From a checkpoint of a small mixture-of-experts model trained on Wikipedia: a softmax router.
Below are experts of layer 5 (counted from 0) of a mixture-of-experts language model. Rows are named up (a neuron's input weights, with its number) and show model dimensions 0-159. Each number is 200 + 20 x the weight over its row's rms, rounded and kept within 0 to 999.
Before each expert's rows: "comes after" lists some tokens at least twice as common just before its tokens as in all text; "gets" lists some tokens that make up at least twice as much of what it gets as of all text. This comes from a sample of Wikipedia text that the model never trained on. Tokens count by the router's weight.

# expert 16
comes after: " 19", "20", " 18", " (19", "–20", "–19"
gets: "\"", "s", "ation", "ed", "er", "20"
up0,229,204,205,190,207,193,242,189,213,187,213,175,155,185,211,197,173,244,217,211,177,183,183,183,185,191,190,162,195,209,169,195,184,203,180,174,186,184,179,209,189,223,223,204,215,242,192,170,210,202,226,181,198,190,225,193,201,172,219,188,191,177,217,217,209,198,221,204,186,195,230,214,196,203,183,198,177,213,188,232,176,180,198,188,174,180,205,215,227,203,194,199,209,179,172,193,123,210,203,182,203,190,217,190,187,184,179,172,191,189,191,189,181,189,209,234,159,181,206,210,219,215,213,186,156,186,184,153,185,250,211,200,201,194,164,198,218,155,202,200,196,182,214,193,211,189,213,206,169,175,165,195,196,197,199,189,200,215,220,170

# expert 48
comes after: ".", " 19", "ic", "leg", "ri", "n"
gets: "or", "al", "ation", "t", "tor", "2"
up0,215,180,221,171,195,218,212,191,166,241,219,228,206,157,224,182,198,216,195,161,217,216,205,189,187,184,225,210,228,220,221,159,219,223,227,192,197,220,199,201,183,241,174,217,196,201,199,191,200,219,193,213,184,176,202,232,169,208,227,203,195,196,163,212,172,189,215,199,188,215,198,188,206,234,200,204,258,193,182,229,201,195,206,211,210,201,185,210,178,211,192,220,193,191,208,145,167,196,163,218,206,235,196,212,184,223,171,192,220,209,179,158,218,213,202,200,228,174,210,194,217,181,218,182,200,196,200,193,206,207,170,199,225,202,181,182,183,218,171,199,235,211,175,213,206,193,186,189,230,226,198,235,188,233,188,168,221,189,217,192

# expert 8
comes after: " G", " B", " O", " g", " T", "B"
gets: "w", "y", " W", " w", " st", "th"
up0,188,177,206,211,174,182,179,226,222,194,207,206,191,185,201,174,180,220,175,181,175,194,224,210,199,179,164,195,211,166,185,210,182,201,174,200,181,227,179,213,229,180,205,201,166,245,217,198,194,205,213,206,170,184,158,189,203,230,226,179,201,195,203,155,187,225,222,203,223,202,217,172,205,157,197,202,202,172,213,208,197,183,174,234,179,189,204,208,190,168,166,193,242,223,230,188,175,198,219,215,207,197,202,205,200,208,202,213,219,175,189,216,219,204,180,128,170,191,215,186,199,238,209,190,203,207,208,232,172,210,192,207,188,161,195,212,196,215,151,208,208,211,177,199,211,182,172,193,236,220,186,189,210,194,210,216,202,199,217,215

# expert 66
comes after: " 19", " |", "–", "ch", ":", " 18"
gets: " 19", " 1", " 10", " 5", " 6", " 18"
up0,219,188,198,186,215,216,182,181,214,198,200,199,192,204,182,169,172,188,193,214,196,179,207,219,214,245,205,200,209,186,219,198,203,176,174,159,173,190,184,222,175,232,169,198,199,188,205,189,226,220,182,210,185,225,172,174,138,190,190,201,210,196,188,211,200,211,159,231,199,202,196,243,183,199,213,206,174,183,184,223,212,202,189,163,197,208,234,244,213,197,160,183,192,213,191,206,189,199,156,217,173,216,205,182,221,232,192,221,201,169,189,213,197,236,187,225,203,179,208,173,239,216,202,197,221,221,216,208,171,209,187,240,173,230,215,205,204,202,204,192,209,179,200,205,218,193,193,238,171,185,186,209,181,198,228,221,223,159,204,193